config = dict(
    n_layer=17,
    d_model=128,
    n_experts=24,
    experts_per_token=1,
    d_expert=64,
    d_shared_expert=128,
    activation='geglu',
    moe_layers=[0, 1, 2, 3, 4, 5, 6, 7, 8, 9, 10, 11, 12, 13, 14, 15, 16],
    router_score='sigmoid',
    normalize_top_k=False,
    routed_scale=1.0,
    balance_loss=0.00111,
    balance_bias=True,
    init_std_router=0.0196,
    lr_router=0.00126,
    vocab_size=8192,
    norm='rmsnorm',
    norm_eps=1e-06,
    tie_embeddings=False,
    optimizer='soap_variant',
    lr=0.00715,
    beta1=0.95,
    beta2=0.98,
    batch_tokens=65536,
    seq_len=1024,
    train_tokens=369300000,
    steps=5636,
    dataset='wikipedia_en',
)
Below are experts of layer 8 (counted from 0) of a mixture-of-experts language model. Rows are named router (the router's row for the expert), down (a neuron's output weights, with its number) and show model dimensions 0-127. Each number is 128 + 24 x the weight over its row's rms, rounded and kept within 0 to 255. Numbers have three digits each.
Before each expert's rows: "comes before" lists some tokens at least twice as common just after its tokens as in all text. This comes from a sample of Wikipedia text that the model never trained on. Tokens count by the router's weight.

# expert 19
comes before: " the", " a", " that", " his", " it", " to"
router:112126114166183160089157155141135144143194146125140117129128109180094116136086118072123098110113105129107108099127096131146116099130096064110140095112134125150142128138107143164116104125129135142176117111144097109136138088133131155150115130118125096118132125102108072107151125114112094093123097093115138113145155123132149109132116113100114141142126126127154134188151090079124127134159
down1:101127148153160113124129153127101120142153132129138153169194125137105160149195142113154095125112152131118090130153153119142128121112165091114136126113109152137158136152165172119154099119114122189113130142147150104140146160129083136127094156154115103110118153122133106086147146079114155158143153105135155082119101100096152119124092172085118104092120133119142111146120147144118123102121
down2:122112151136136093182117182116094086114172146135170110102113116140147121155117143159133136187131141140132145117147058136132121075147160137125109134150176132113152099148103107129153117111124169127133156124124163156151100136132098099134109115140127154123171138113112134170114117153122118139142157151112166137144105081095154092174097128145121109132151126108166139113101107146106139146137
down3:159190141160135122114112153144162105151118120103109117117128169124161137170111109138127163109095136177145119145127138121099147137135134126172109135095093163167113144156095119122096080110106130151180111184129148107165125100052105132144141176111109130161104141146133142117127179144106111161113130120121121107103161136143155123140117094113125108150131131116164117130146129122115143100117
down4:166100106131106099155155180133095110135170134107132091130116132112158125162117151126142175083125141117074124082156148129158100092123111124143148123126109146113125140133097108111131101168138138134100133145135161130129146121166140101123065097127123143116121110164158166121143104112120102102147118083093158109088134139120098104077118120127132188115114142098117111105163128141117171129118
down5:089100118119127118152159131142130131111096118144142167112127187139154154158125160148118176176149110144118149136097174131134118151159139157110145131134192158138142111159097139154125125130137157121127132115112137164115151163099106173099106065149140138125130118157143125133147149134159102173162151162099156142128088151109128137118121153130143116111140131137123121061149114096112134140169
down6:138047096146117121110110155148126136124145107167109146129144102141093142091160101104110083120133098115111128116122099133140122137155111134069127126116131155137117141119150148135127129128160077130137150143175101108136142126134111143103142113078113132136107143186146115135114172125107111095081121054134115165159130160133129125097158163120114161128141120150164146107103135122131101169119
down7:167181104188163124147166143138129138124164108143140122130107139117136136161109123132114162104148146143119121100152162105117090127161111093130137131164118135162120107124121137110115128134099112118131139131121114122159133081096078120129182184098171164117122136144059113134128117137115108081150102129158117151147094107113132168134144133118111140149117078116140118088116143155136148095093
down8:148151163103096107117114115144135179105097146143168127122121067088108123108125132121152161153117142065145140158088164169101110132145167137123120170115090130121113164126133137136142135080129145123141150130083118092113141128053107146106099105169171138118114119123103132119102132111147115167093147122152134090131115136118091103135122098093144129151122119141143138164140122113109149122122
down9:116069161104138135118145129113120126156119104154113129120146112142158121144115127141122090123133131094105147087134136107100113109148120134145106084124159154200112149137122094135167133109108122086133110093158111137141126153093132092097123123131100133107119124146161091076170132166178090117111133122121147132063183124109106134119127106091136167089135114122106105130138128137119152129083
down10:131119149119148079115174115113126117109106125081106152113147105132118155155123095140137135132117126119127161108112123091129105124073126110152117150052151148117122098126175157137123135086116121182131133133119142145159078122131165131149082140090110143139111083144145138092121176143134162159120106141141101125141096137149101148114144087128112123108137158167143137101129117120133125195134
down11:144160111160127124117130097124163155145121129120142154089165122120192130119158067111112161120155144150156125149184113133158129111132128170120108127063138115100141119137174141097124128121114122111113116091158100128145128125155068128131150113148129176125080118158142121132170128159126163111122089106110110105136117109141137135122156129117159189094133113128123176124120132122122122110094
down12:091093143113066099183141155118138133132124129123162104140148145103101100148129125136119153103108152157156113099114125150097101103121107145148088104106132123170126114145157106095135153156146099137105126115145115087135156141128125125110136100134103111156115117126113120139145134119113137162121105115148110122133110198092130136063171086120156133133113104086144100164123116108126092137062
down13:118130106126110166138138091103105090099176128134076122149120089113124159143171127123124089153140102144141108118165112125140125118117116111085148094158125139124142114104101135126165093095067128182142126119120132126138157110133125140194112119145134080143120101100122130099141185114102118116129110110125142147133155137160151143095147117164131152115140136110173124162081106108098089132142
down14:161092136165126132115140125145116105149134104178152149108134185082165136123100126125133158142114129134095124143134138105115120168116156184144097090159133133125138119134080138113101141139157185125100126172142163127097088133072132117127112113119120153130112149118128131127099142092139135146126141159161113107146122096121087132134143145105147153142106141115073127080150150100148152073127
down15:085112104187090154132133092132113130139092148141127130085144046119132133099162114136123138134106124112108141105156118121111120110135103095153117119132160153160112146147073092158164128145106137104118115131118160161157119146102098165130114127133120135122157117103143116157136154114140106179176134090150137113074129157137163143139131151149105145122127112139104163125129135096098083134102
down16:132180124089076095126114132128128134121162140119117084122096120123145162138163118106087161165166127142177099154092123122134116115107151126159175114124107111111156105132158158103102125154079109117154117152125125084108118151121184140133108120098103149149150163092138107154124120112137116108114167139139105136106115109123084141140118126109127112180100164153086138103157144136121101155119
down17:148129095141109112153119120078123141150118121108132128048115153107147138126119135126135114086111132139148131083112145161097124091065116154106131082109090136092091119108095114107075151171112167111125125166095113116125140088122139146135123132143132135140140096112137109144102135154111124126098120113112133135130154120097108118153165107152126098126193138161090134138115136113118156181125
down18:136162150139169110136133095165133146160092119154097098160128120137150150164129137120129090144114147169116175123088153106139127110096165124070130088132136130103158159138174142128105114153163105087128134093071150133131180125106121165145138107092169129105153136137123096159137103122136128111126073123150157101131154137109135103144135150155170103147142128129136123128110170142139125124128
down19:105064124106139107105167125098136065157108129132124118158143138158131147146128165147134127105135107143132123115099111104104102163152138113157137109127158129139121139144105140136121122152127090117156118106132122133119102138122118130164184138106116161091110135152118117138121149120161160109125114119117123143172095141105106138152119150086121165113152183167100079072062165117122088122140
down20:160152112150114153129110141130145149123139133111162089110152122099152132122060160153130124136096086133123132142140152151126153189167142139127114100122137140097138120096113149109124163116147152127153089139107124114124139151122097099180156126144126138128095129176094177107114116125131171113154084119148097094179089133178148122150140101142157110154129134094135112097120107104106096126149
down21:106147114148093142191119172127123153116124143104125109132106122085144159178113129139120125116125155153150146102138100111174125118092125108088172147121103132106095151086125124119102111095116133103134166178119095147143093178129119175137164149131144116147123117139148109114159102141153116098153129089154115131107105138094134144112109093171188112139128111123098139139123099128102146126092
down22:129135140125086153076136136145154115146117125107128152147131144137092142129111129169131164103108167139117171181070126154122126121161153100132132164142123134156104148117132095163120122143142132151163130151138113093119136089105178140121113111127098135156069139144177128120151117098158138153153139128108109081101089169142131099125142137136134094146169124121108125135140140146143178092083
down23:111098089148161163134099138156118077163147117119104130130143112121138139137089107131131060154160143110117121109143091066108169152166159115123146101146139120152133131137135102133132118101144131123110136157113116134125151120148139147059108105100167133159154094132147136113115133168134126117148189143127087110123129111151150142081136112099138118080100131141102114127140106114096124170104
down24:099125154146137170122106185099093108137102122134152162153094116127123119121131109099135183094110143086098137176161123156099081111143114137115160156132122189132111142131155134159140124135082131155103113143114131125150114149141175145101104076121133089095085113118123143103154133133137118116149112097097105118156135130129154112088113115139115088107146153146103166096126122111135152134158
down25:134127123158139099138183121162104124135119158151130168102143089119132130168134117093110111115127155120127120117116143121158132118141084155080113077166153117128129131152158137147135159153101110131135127126140151143118074123116147122156160085121137150159142103086149155155170128131166136100099123090148086148131158137130131117071104113104083082136115105132106159153090134094130154100120
down26:124103124138155131124120130114118133068129127147133159143115072131115153104095112120094128130120145137153138157153165127140132099084124138155138123162094122123102107109092144111109111106094125165121107121131148123111121110111144156166133102108134079086150103155131158139112143161146130145126101123140097129168107135100116105112089159113108155062131138177065067124126148082135127155143
down27:139142132175095113113158138099092141115106140120131137165136155141093123115113084078117133085105130101117077129152163165127086117140169108149121171128149138143141153122149131137141125126137120106137103142148170166172150130094116154104131131145076136133143172151088086154134114122128066158114101139102102139131154132174159123126138157117097115125139146100096159127123125133145082123138
down28:085124108103142132108061139134118107150118152112149144135145094116138126136120109153143163184148098147125116180112157159107103116082100132139150161111122165134147116098145112139123124155101135106123110180136111156119120175115136110092081148139169131153170113097158134132122158130144158114150133132142123118121136153127095093139124145108101130139132077112167086111103157147116123073153
down29:126113152176153118128110112157135145127125134110149107140139122102111151121111112174123153100080143137103119123168172160110121146117141167121124121141157119114132139168078130088144131163105130175112121166159086137121127160092055131129113161106088114148165113178144138116126102146090167132132094137105163081134119166122125155123140133139088138105126143139107105116134088126103136108127
down30:110148133132122116132142121155097145136135107130132107133136086121076154136072143086140141132113102117104164148133124072177062120151116152106127118079145149109110089143099111125126127206127122118111122125083095124159112143103140109132098150124132127117105133117106110173096143160119102090093144139103154132145120127149091147166109135107115110104089112118134121135154095105098142108149
down31:137110107090087131115137115160124122162088097118128102155157116106116104166146111153133156120144117142115112101173154135142124131129143144140112125151102122113140140113143168132158106155137124102147158181126143087135141159112074111124127099135146113120101136114092174161136163127133135122112134128147147094123138137162131165149100141177069169130152129193140161118058122116114149111124
down32:150165103136091150134104124129126126152133121165107083114146201114116132114146145139141122136116152135120072136128138089106137111119105157142133117122122114116119140108103113164128172145112138117133111175098092088057129111130142048152186130153148122138114133131131123152170138132131118163081154139139142118152109117142164144121124119095160132147133121155123099121154117179120147120152
down33:153116087122121099120124119123124123123153163124100134150130131134133130148108131149139099122122122118100130091133104133126108146132108096129165154154103095090143174159127143121116137107133083104136114107127169173175092094117140159126123123128105171069149153126087137140134191089124158185127102113138142111120105133089132133134153102121177120107101160105144168183112133133150166141108
down34:125153144132102168171139160173103107132129129153092126114144094135109112145142151144111114130105123116087125114157123114155143091181131110114140183140085131128092181131132207115119149103139101150124130119129120087134170153111161100124138105146127156144158143127137113183181129099133142113105116118112133143119122176151124134101121133158170144122105146146138135132133129103166095129093

# expert 21
comes before: " the", " and", " a", " but", " which", " was"
router:138122131170146160087170137099116148128121122131155131103158167151165144173114148123114147126110131121146078126138138112112093161077109124126087133107144122159121171101122128149132133126134146130127165143165120090129126115095121153120146105162138112143100129101105138125130130134144122142103138123141148137125129103128142047099083175145140140184181092155168138115151129154093087122138
down1:162087084201119133132130125121101131160134117169145135094183150140116105122082138171137122123084117140115132168176076129158139146142126157124127115165148137148129151105103146144138124142112149138084140102143167111141154140142142154115154139157132127161128139138107120154124118107097150139090158108111123125109149148132152145111165153153144126157110105131173159105117148107137124188159
down2:116150140129140135062156145158134125118091152141108173076140107122129112131138112108178137130092123126128138167136115115100127127112088131133159107108133156150144106146142104223128121142095136109118149114147126105114174113075143141139124097141137168148126085102137121153120095102179093095090140161093124138107118125121122150133101113147098166137110153114134138128142127127088127105120
down3:154119159123160119149127115108131111116118115078150147137076139096106133126136129176131162088122168123116078128171124123137156150150074118150147161165141107135119167185127104112132138085118091150122124137121102128107132124126151147128124127158124110108103140122146111119158114129145128165099137093107133131168131127121160161175071103133114136136174097130092172077100158127117132128129
down4:098141112141145151092076119126159115114152119119132133123133155082139093129143098128189138092134196133123164066146143163148128129122143124113109151119126098168163170140125139130120129128133093167132128125145153155142173157116131127130094167106127137159081105109114115127138137154116123138134085134116142120129164126111163156143159123171126156117104182168124139127110104090127106117102
down5:143134120144132139121147111118135151121103107124124147140131158134124149148131117089090143175157143130144158141144125138114097147149157122115122121113083123158119126106113094086095141116127090092136194115119150075099165146105131142143117147142119148130141119165085102152131135161137176117131107093163182212181114132130122149119101096119102150126127122148097113089111151127149131117101
down6:081133169143098130110162161177128114166120128087129102127136131136079115136116171133097137107132124171142173122104116131137116129150101098150170128086148144124099102120208149122160179093162159126125150110160116162128144132101116125134110130116104178127153151153104117092136154138096105103114102138138104128136126158144107107154117124115104127102167162112115129135142114117153112107110
down7:137141109077126112128108141155145136085153084155113111139125104130178093106136126118087143085132108095102110107083135158178146117096153100100126113146169158061102100133122143150094100117163119128105155137137078119110131106120100138100125136126139140153123138117128141112106071135142148121123169153154114117126121155163130148153123156128109074113132129130134130135117126118124138191092
down8:117134154115110094130111152086106124150189109118116103140126109127127150142114169111099176126103125132132081137121121120134109096126185127151186147112098137108111125090095100117128101084130172162165114092102141110128141141138137128103105159113130123156121114162084166119138138095139114157112140117093100151101149149110096085168128133162131064105136101141134117130110116104134134104116
down9:077118148110095089131098173112153100133140156110143125069139124124112104084133154088124162136142145162104138099073122142126123137143159124158153146108150160136103115115099158104143139178117128174127127117147112150120126115109179105102121192137166152120142122128147120130135103119185134114147172095137116127161132110121113097129090133127143118162142142173112134145127137134175120111125
down10:147155178143126165155106124161149160113127123123108133141141133170116082137145102140083154107114121139135104142106116122158147154137185172099171159109157141134113142135162115155104129099165136191120133150137110094106117118167166111156128100157153079165119128127124154085136181116150142135136136129109170118098119123125122111151134122139142129107116131171113140134116160145125139165176
down11:082101100131143137169137132126115105145139132101100140090136106144144109123113122146095112108151093079102155104110125132141113121171149160114127133112121142128147158118101156153104142124157120111133125086167108161110108096184088097119137170130139110127148150168125129090120101119172141133120152110069156139098123119127120123130099110113149097116102169145119136102071144134091095164174
down12:121119101127125090123172148093081150174074089134148130112157154131098115113118104164133117114130132123131142140122119107107070117113138120115150123127160110098151159125125108112183108123158136147167149141106132122137172158185160161102107106139108150148143092113144136147121116112089141112125124088127120122104121175191143168140131099133084150145098144125134136122106112129111164131095
down13:140157101100099109120136179081154123105130141132137106090124099104178133143142139150141119119123118148121106135179148094120118135145117112126103144105132076172126144118108098093153130124159130141054133100120108146121109142152084145141132125106115107098111122132139086169124112147102150125121129094110144112089135094136150123141143167118139100083124098102171101106124125140098055129120
down14:107146149160157102134094168103147129144155115117124155131128141126147134105138109152137107118091109109128120140169113099170151172123077128144128140114146162103127097172067116109125157126160168107115087151127090165105097175106081113123132137096122126119154101169117125131143140153179123119119145133123128151091147108118115120119094115129174147152159124175146147080145129155130152110135
down15:128150154145142083091135134178116109143145067147110161101154128120097147137124121160147114129134124151175118083124089126125156120120094125164122121116121134156131123133126159148109170082103173109139145167124122165179111091134158118162128147122137128077114128149129151146131121124161171137128122131149134113113126160105103109070152113085128095176151171139125124162142138144121139134108
down16:152139116084127134162122116130089139139123152140145133149130140152132149090129128123086150153140107182092152137121124113127111128147157129147100131127116119103131136113119135055179079089105105133108121106119123142149132111088095094100129152133142187094117103146100148151155129126117115193084155117116101097131162121139125128096139161168100135152161112108129173138150138109133116138172
down17:101113097117098140134134156105130137152161149147156111164151125149099099148113113101145130149179147144086130150141098097138098095119126082183149128123106162122116139159160112113113122137145122133145068123115103151155114114099137167134127158157091149136085132126119143106135138131153134095126140197095103109100138145133096108116112121121103160115148088122156110126127121097106180087100
down18:064114121110099152149167130127165142097131070152172098118134112104166154127088150126101120135122103123105151113109108125142140168147134110085130146134144090133094100105150099142105124129126158135147137122111131136129132133080066157120147099157136135141117087112094114177119146108162128104104161157084133123121121139120099122086080158152123107151147110132125159131106159131147136155145
down19:165124152134123102123145110125136140153098116144133153084143123162128125118132148178097110125127182136130161089148089175139126119161107112122131170113135115072089149130146118115154147156156164143165153141192117124127128162115138133111153134127151156116082162091160105115132130172131103095163126076139137129160146121106126100128115073116131118090117157135122136135168127133105112103127
down20:097103114129085083149100133141143151108147128171139152132143117127128128129062125120129146124087110093132115112123148133167114127145138128130156123143120109078148132157135107117082087169118164134106134148111141129147198145172093084180170115154104132121126113174131103184154121100089124130157154110140106118134139123091112136108136140128173109139113122147133136141160136138149137133161
down21:134155136146125132121108114124156129113110153150099143130115135119183138165104142113135163167164124131138140090104121147156140098093072138121162125108104082115134122111123114125137093161132141121107170102153154110115118079135106130105100113129161104097149164102123093127094106124087113171176156107152111109159153115088115161121134123144106055129139103109154158109129126124152129165143
down22:133115119096120127123155116148143131122101155123150081148072135099118117127112139111140135132170136102150117093143128112103118109153158107166123123112166152110102101113127141115152128131171116087117100114165106123137128162118167112153108132135137087127167184104127123118056106126183102107133103134098100126070154120161100098127108122066140119098125155136105151157145119116114143118107
down23:141152110151101116168147118150160165103096107108144113112092095110121124147115121159159123179138139168105137109103140084112115164080158109141158122142131113123092155144121086119135093134129102137089128046129144150146124138116153098118163091111122140096161149062145112147115098129128132141126109113117139170115123134106146114123100144106139098150108118090134142109093158107139155150141
down24:118121168110115134122116131142114192116147152117061149081125112117141131122160103161133127084097129114146115140132080142107133132107154148083127127143094125152153146103113088108122143154127102127101174111120148092144143121146100102104123154085134129134140124129108146115098147183125089115157109105151102187142111138134152146119117128143108109098138143129136119162111108121093119050117
down25:131162084135126126115144114115079151157150089145136124114161159122111117172157157116153119144121163149127140167148124107117180122109112101145100127167109119099130163121112118133128129130159140148144139119168103109162143180155164116154132086168163151141118098147118152125146141149141149132107147085137133152106126144080127114117134111151112131153145122130172132052098131132107166171155
down26:115158102100102134171130130135153121146157129132139137142125091153128143133148113117091150113084149140145146100072097166118152133168140108110111100150137136155168140177131118158158114104084090131139108120160175124120147148106131131088138162175087088104176123131095132142117081144150133134146138116148162131130137085109138126160129101142098122141115147139166095159115156108154118166113
down27:105110116116121156175117160117145137099089132091103101134096139173131167154132160122137099131104150113129138151110157118125152165131104146139073118120110089150101126134100131119119087163084135121126130172120180150144144136100127150107123150152122129118102100113114109111147138176103143174119069138152116147133112166164140170171170114136130114150083117125124125135095144104127132151167
down28:123155155086154109104126138121104116128134091155119125135114165153129104075069129096138158139122110162157165130087154156133172146139102125101124125077135116126150121115090112119148132141131114160094079138122132142149173096116124131100093150117110133121120166140129062153076162143130088129141108136133158107143132095116156115109116109123136124095137103134146134159133119152095070140123
down29:077144122145097124104111129103147147142096137133094128128139147148125114124093102089094093143142108113133089151087126154111102200148125135201142174134089087135131144115153121111148136142115146128049104122135144130134111122132121109124154098064114123097108139111113114092108135136126143126145068127136107156150156124131108154129115152118139140126172135156129132157125109114132113096141
down30:156099104115141134094126155136109100166151139152123159142193141112119125112132110102162158121124173099132169090168112106147122109122102156126159128118143096128131101157074145138110114123141107109150141136175120135137120124142100098151093110111130126125136088136128096111125188145130116124040131144133124083146133127112131153099091102114111149115130141075114152123132140130122085135158
down31:128136146121137115137158108096159110107163104131112135143101109132140134133136092123061126172113100119143140076083126113137137129131165124165137140132130131135170138098093122102112136151129141133130071124119148130158142109142120150126119130138132065115152119117088142149070137123125152148103149149160132120195151059059096115114144119142099146116132110147132145112103129133164139148137
down32:136121125171164143137125111126126122140090125074126144115145142141134123120116151105111137140115109122143126144120159113132146190126119136144099102135162133136102133117096126132100092138123132106074085108106108155143114100098164128122128159173079160116124157128124132154138110136102143197109172113140117137156092180144133140097131152161087135110161140130080108104103104122170073110130
down33:135114134125135145163149140181128141113087095140114168140113135103116175118126120129130114171134148137151107136131122113112119162136089130138133187100153121123075184094161150085108078143147101112165146114139146137114116126139110162177120114135149120144153178110104129097124112123134149163143089083151145163147148104127139123115136140144074143128167165107124160132115149144161143130142
down34:123101139163135099120089194125120093096127105087110110124106091146170117111116123164116139155122150078096118062125132122090128110132096142130161138101148174090160129090139140144134151116099155136095105102124125126090137092103091139120152140107113127154102116137146166098108112113143151092120145155132107107146115126106132153106140139126163094147109133146147114159131132183087119134149

# expert 10
comes before: " |", "S", ")", "2", "4", "1"
router:112133160166141113107162163111159158148107157104166109092118123153128097149144185098118126103070151126126111141121102121136145134135141137131133116066107157102089097113121095130128089133126200112147130128134151113115153111122125127148119131127166137125110141093134155118136169133157140122155176110125162108121103149134136056130134079136123124114153153116137165147103114156112099101120
down1:148126106137109165089126104120133101122130079160112130148101171123103114148099130124080097144156117131167140127141142141159178147135163138119146144128082186150101143119145103088109113139124131128156141103115135137132136124127089165129125157111098166136126125144101134164135114110121152091154056156093124121086148144130112122135149102124102141084083136180128134112127137144110107103083
down2:103121120098116133146128145129105128113112159129101095144141139149176148147143131142153150102108136123171113111127126132145132124172113159148061105116125145084115136121149168102205142153134166120125130111138155129105135140136137138138111134175105114136160148105110151157181162145137061122118110147082184094125085130114102118133121115170165127136111157125161125130153123103111106135116
down3:144123094109121105144133153112165139118155067104152193132096134131105152136104145177083128139134101100149159160096092137086144125132147156146147136088106118111093149126119128105124150139154115076123107130122103150141153131115169156138167142142118090131142100125163139112138137116137150117184138138155132143138081124172138130110131075158097147093121114118112133086133140146137153122100
down4:131088148119139141074098114182094146140145163130123188158150105115111115118085117119110137095142147110100093090071109146150146119115096107137126110100142163161138120136137116120164116150142143106108131165131143161112110087136116118150116149147142140143143135110129104174147118109136118090113115127136164145121170177164184156152120119153156138137121102108138109089116160109152093118117
down5:123131177104133115120115144135169116160071126090100137076126102069130153154111128129136108117127133099109152173150135101128143128126123146141114124151113122147162135080156105127125103106117135129169133113108143131149115153100158108135149197144157132076118093082128135108074088177145137141138133151124123158165116103134148129110102128143142134162118133112148078126103130094124111100116
down6:137163116124089162164187131114170102106126142095165087142093085135097148149149124140121148178112129103112142117102144120108120120160124078122086109083136128114122106123128111107133094114150109135112100132132137144112141108191187131125130170134107109131131119111141144154137114189124123126146156131143140103147163129162110108095130148138134161140139122122106097119168168176104134122139
down7:099079127096143103168153135112143115083132132129152119114102110122115102148144131080117143148118127144107155109092146106130122130133124148121124109177130137144113121121126072072124141087059143153118149135110093156130127135115163115120158061121125125129139114114138164140177094141086125122108066148089145135136127131138154122114117177100124124115189128117152149145134148145142104146131
down8:151140111141139109108115079151139132128184148192174196145137131141153119153104107133130143102155111122113132133099177131124134140133149153131139081109114147133124136134164157179092146135120154100112163150101172102094119110120100148119115124103130165142115154144152097105116116131138145127087133120125115138147118096106147124155097104101160136095133127150133126144165125164135127201104
down9:151092113152090149148104106140135146121120143138132124098177161106108131119101099122149107080145147144101089129141131137168108165116149101082174093126064143097096148104162130157124124128137129136144097128111131082136097101086081113115144094142106117128145099136097101095135104096156127164157136127122104130120096115150137178117123144088128087138112153140109167105151127135139140142137
down10:155153142123154164148114137092147131098165154130116116120155101134126046118142138139086163094123126118130124177127110095153111100099135153133125160182114125092112102081151105141118143124165146134102116132139151130105136153171104155155105127131150097064090098151132122168135139161139136119142131128114109113123140179130130108129120088072143087130145108127145126129144117142153148149115
down11:135150160124155130137148126087074119126120155116075118106172126135111112155138159143151161108166077112147115119118163093128142132115124135146144182106138148135143098141141098115176132105122117162165133100164150137154158112140158158155115157138105121121118153131129124095177142103142151120136151121135153122148138096163117128144142084125072153129139122154117168109096078091162127147116
down12:116172106153107077131148122129138126133172125123115126154151117139136111123097098135096086099129139137106154110121183120114132113107174108130094114166109122128098124145101159124163124136121111132139093109113105091151150115092126096132090125163123144156105117098122116193115123101140084127121170116133128129119084112180144137114115166083153108115132141096151112134168085076137132116112
down13:111141169082168130107118141079132135093114159134086120139142130065122103130146071105111114097106116135161106115154188130152134113124129122110125139091142135132076145106159121112139139108131131133132132131125127132120093111104202126117156093125129141142131079121124164100163141119093155161122128135144137157132130173107130135126157096133138124130117130109113101165125089081103154127172
down14:163101145098154124148095119106111082095068124114161138144090119125134095152077117110151094156133121126122095130095143132139114145111130129155115105143156170114134102140088132102113194150080070078114112121134138152127119138098162123172145108165123099145125123136103117108099157170123136111139122145123102154120115149133130114141119100165141111116139118161140173151145132093146155136136
down15:098151093107094096134102114186132124116118152140155086106087130114133158147163147169133110105172122142123136138094072078132106145133131134118148113088110109158124169160114127160113115138120146102170164131130102128120066130106120144109126133150151102143097140103093133147148132102106164111145087093130103119175154107113140147105162129109129138132170121146132139116126115124115116131186
down16:120111113100180133133135125138145099124126102126131141128113078127145170123128122117137103150120123171115133104123116147125122124113115113120107121153130103097163105142142148137081127114148116139088104143124091125097148129214111145106158124153133136138123148146084125114138124109083167155153101138156120154113131101137178077156142132114147155149114097157129152191128125153165132132053
down17:156120086173102111152130111116153132097123136078124125123158138138084162129094114159143092157127175160135100127157144133140141093116121107100154136138155131103102122106107104120119137171154200164137077147134150109097110127129139148124181174117159163143144103147112171120121128152174115142124119155119130131140072159128135091154157128138105117132132111124137162157146120133117119106138
down18:147124124149155108127077152120101122167110147113100133137119118114107118123089118145160134128141148160155160181150144120125145099158154100120121156125114145085125105145117098097116087113117109125127129127163110131101107148140156156109100157067116163129143178157101189180154124143120079116166137133116127155122184103107092136102119119131107143107141116110162139109133093126088121133121
down19:142172150095091111115097136120100148109109117095128094090145170157119124143141132156127101156132094089154112108150117122156103109065123121139144104122128135124105117112121110155136124163141149106109089167159100159157128149061087119177145113115119156131130122093146120144156173131131163122107131132144108134125135121184156120126156137125100149121179127161094115156099095106117137121131
down20:140108125144129143115093121128119120083122134162104153114145161156138141123141137140127155123145144132096131098131115175120142108131121166181145133091149134128157143139094148112133115088147131171134060112180121086149170162111121115114098142137150113120140176133089132155136127131168178124123130140119153117150141153093096100099134105124122140061183116140115146117151098120146135133081
down21:115151124104119127127123114140174144163121131144119148145112165143113111158099149177082105149157127151154115126119130126171102091064147139144155150128105130137134078114156158137112124108157143151103112151155129124122142136104153118131147108108117131169140143121102122126119109102149141189156107165140131125156116155090104136126172076162165102115163104149134096157115165098137084094143
down22:105087106180138164136153190100134128088138107118113155115113128135096123121095137137107121127140163092147112117147164146128142111136083170122105162147151096110136115135107168118117149117153095117127147138145152137109120093133110119122112111139143157098163132135178154135157096078129149110082140098105134122116141064152103118075140115115094118097118130184101148153128118123130126119154
down23:126165087128054122162139115143112116147140071127107115107173103136120171129119119118116087138164104092115121123070161100151101129115115142111110138130153132145091131139142121136152104132136144119132134134128131116138157144112099096119116144129127155089171168138150105106063133111124102067093089128148120152151160141104117129138093120097119099122175121133134118105109173132137132107111
down24:127124113146171096150144119132139132134124115140157104114128118143135148114155186086114139086142098110103122104100086104144158112100131145120110121135137047151150112132144148087141126135111120149124143158113196098114145113115123104162089122109136131153119131122139140156147115156134152190157130098094148135081122126155100118158129167098088127168123149117122123168114118130122166167129
down25:067151156090134144148153097175118117178142181126124094138164157109136078136139111130136125125088103119101146154135113134123156111147104129171095101118108164113117139128124128129110130100155151104119078112139159106105180137109140140102140134133116112093122164126093130141095124119153104172125107130069078126108125112103126140174125126123109119125130152141152121120094155122124119073116
down26:122136072153089126141093129145098142107104111114102144102161124136134105132146138112107131172123083102135114148133111151154094142092123099133125125161120097133151108124112138106145136118067159102101172096140103117147118099128087147150116140112131117069106149146138112165154145129139120140172118126135074059162146133149112159160146164149142120111153129090135107117104132117084122104130
down27:105176125140098125149149096086170114079135134094132116157118128103159111129079147117109110097068136105129121163106104149164134111118130117165122131122118106144149180166109160128127112146127158106127083156151133183111109108115132109128111139127169093132147125111111129097098123129107088133103117138173175133129113102140117157138118137093169176109127087118145160149140129123137117112103
down28:173099138166101131116137126138143123147141140122082137092160136085104124105182135086158132116085176130142143112135122109115149110116122152133124091133117155119090105150146102176081124146129136137140149177147090119134118137128139141163114133136110133173188118138165144129129145133106149133133151141105138122129110142147177162065123168120113127151136102148138112129165125170150159090155
down29:112138116144158107165106124132132122120137113101230148146123110091105159123147103120152129109138129114119134115163130149126113115151173087150123110162106126163148126135125149132131149106139123197146079149113111137105093111159098126120166160131149143155132112150123111117182111099120096144124131162125099156137097102127149132125145092129157117095148099157183100152130132144102117151131
down30:113116124100124131155147146128090129112126127139139126133161148144128145147164142125098189141140127110146142150140133117129145156156130131108112147091131112094170114102132103145119139157113197092165167118138115149103157125136090133169125120158136159128104108124130089117148166141105155136146140157144100074132110162127129146151144165135108175056149093195132115141129125109159137103119
down31:095098120117116111098125160163150062133102138134132184089150126121086135111117140170103132135133129106137137126120118123111146144113129122118130108098085107141096134120115138079098136151134142117099092126123145068124117119091124131112186123114087124143155141123137123103155117107110108066138154093136089145094110158110129119138092119129085110138115165158108117097096135111142186135108
down32:139149133111116112142112166124137154131150109178114140173115114153164125086115067125116134113170126148124152169168111083085114144114101138159160124121086098167124149108177110126140141167122118144159091116134075106069102101109156120149113170137138103109139129120107149101090151159132148109138165124123169108122130099137121110119105106116133155100148118128108103120154143138110116116143
down33:088143128135141148137147133100160124127168133136128141076103122114145192144108153113144167128152182151168133141135133100096168181170110128131133089140141112124126129133133089070145167139162123130130147143110132146110157109141154180123159188126112131084146107105143174110161165120137146085119119124147171144130150125123104133123145115129138144097113127098120146125124113113118160109151
down34:110124144163117101136110075117148127161150104109114152093118138147118136158138157110118122152056125127098136123165140161120118094096148091103135104114144136120180132121124056096092140142139119143134140100148128131119163149090112188141099168116104120092117128126091121110108164153122118088108174102092129142087145135133121165115150139133096115101137143125125140090153132119145139105128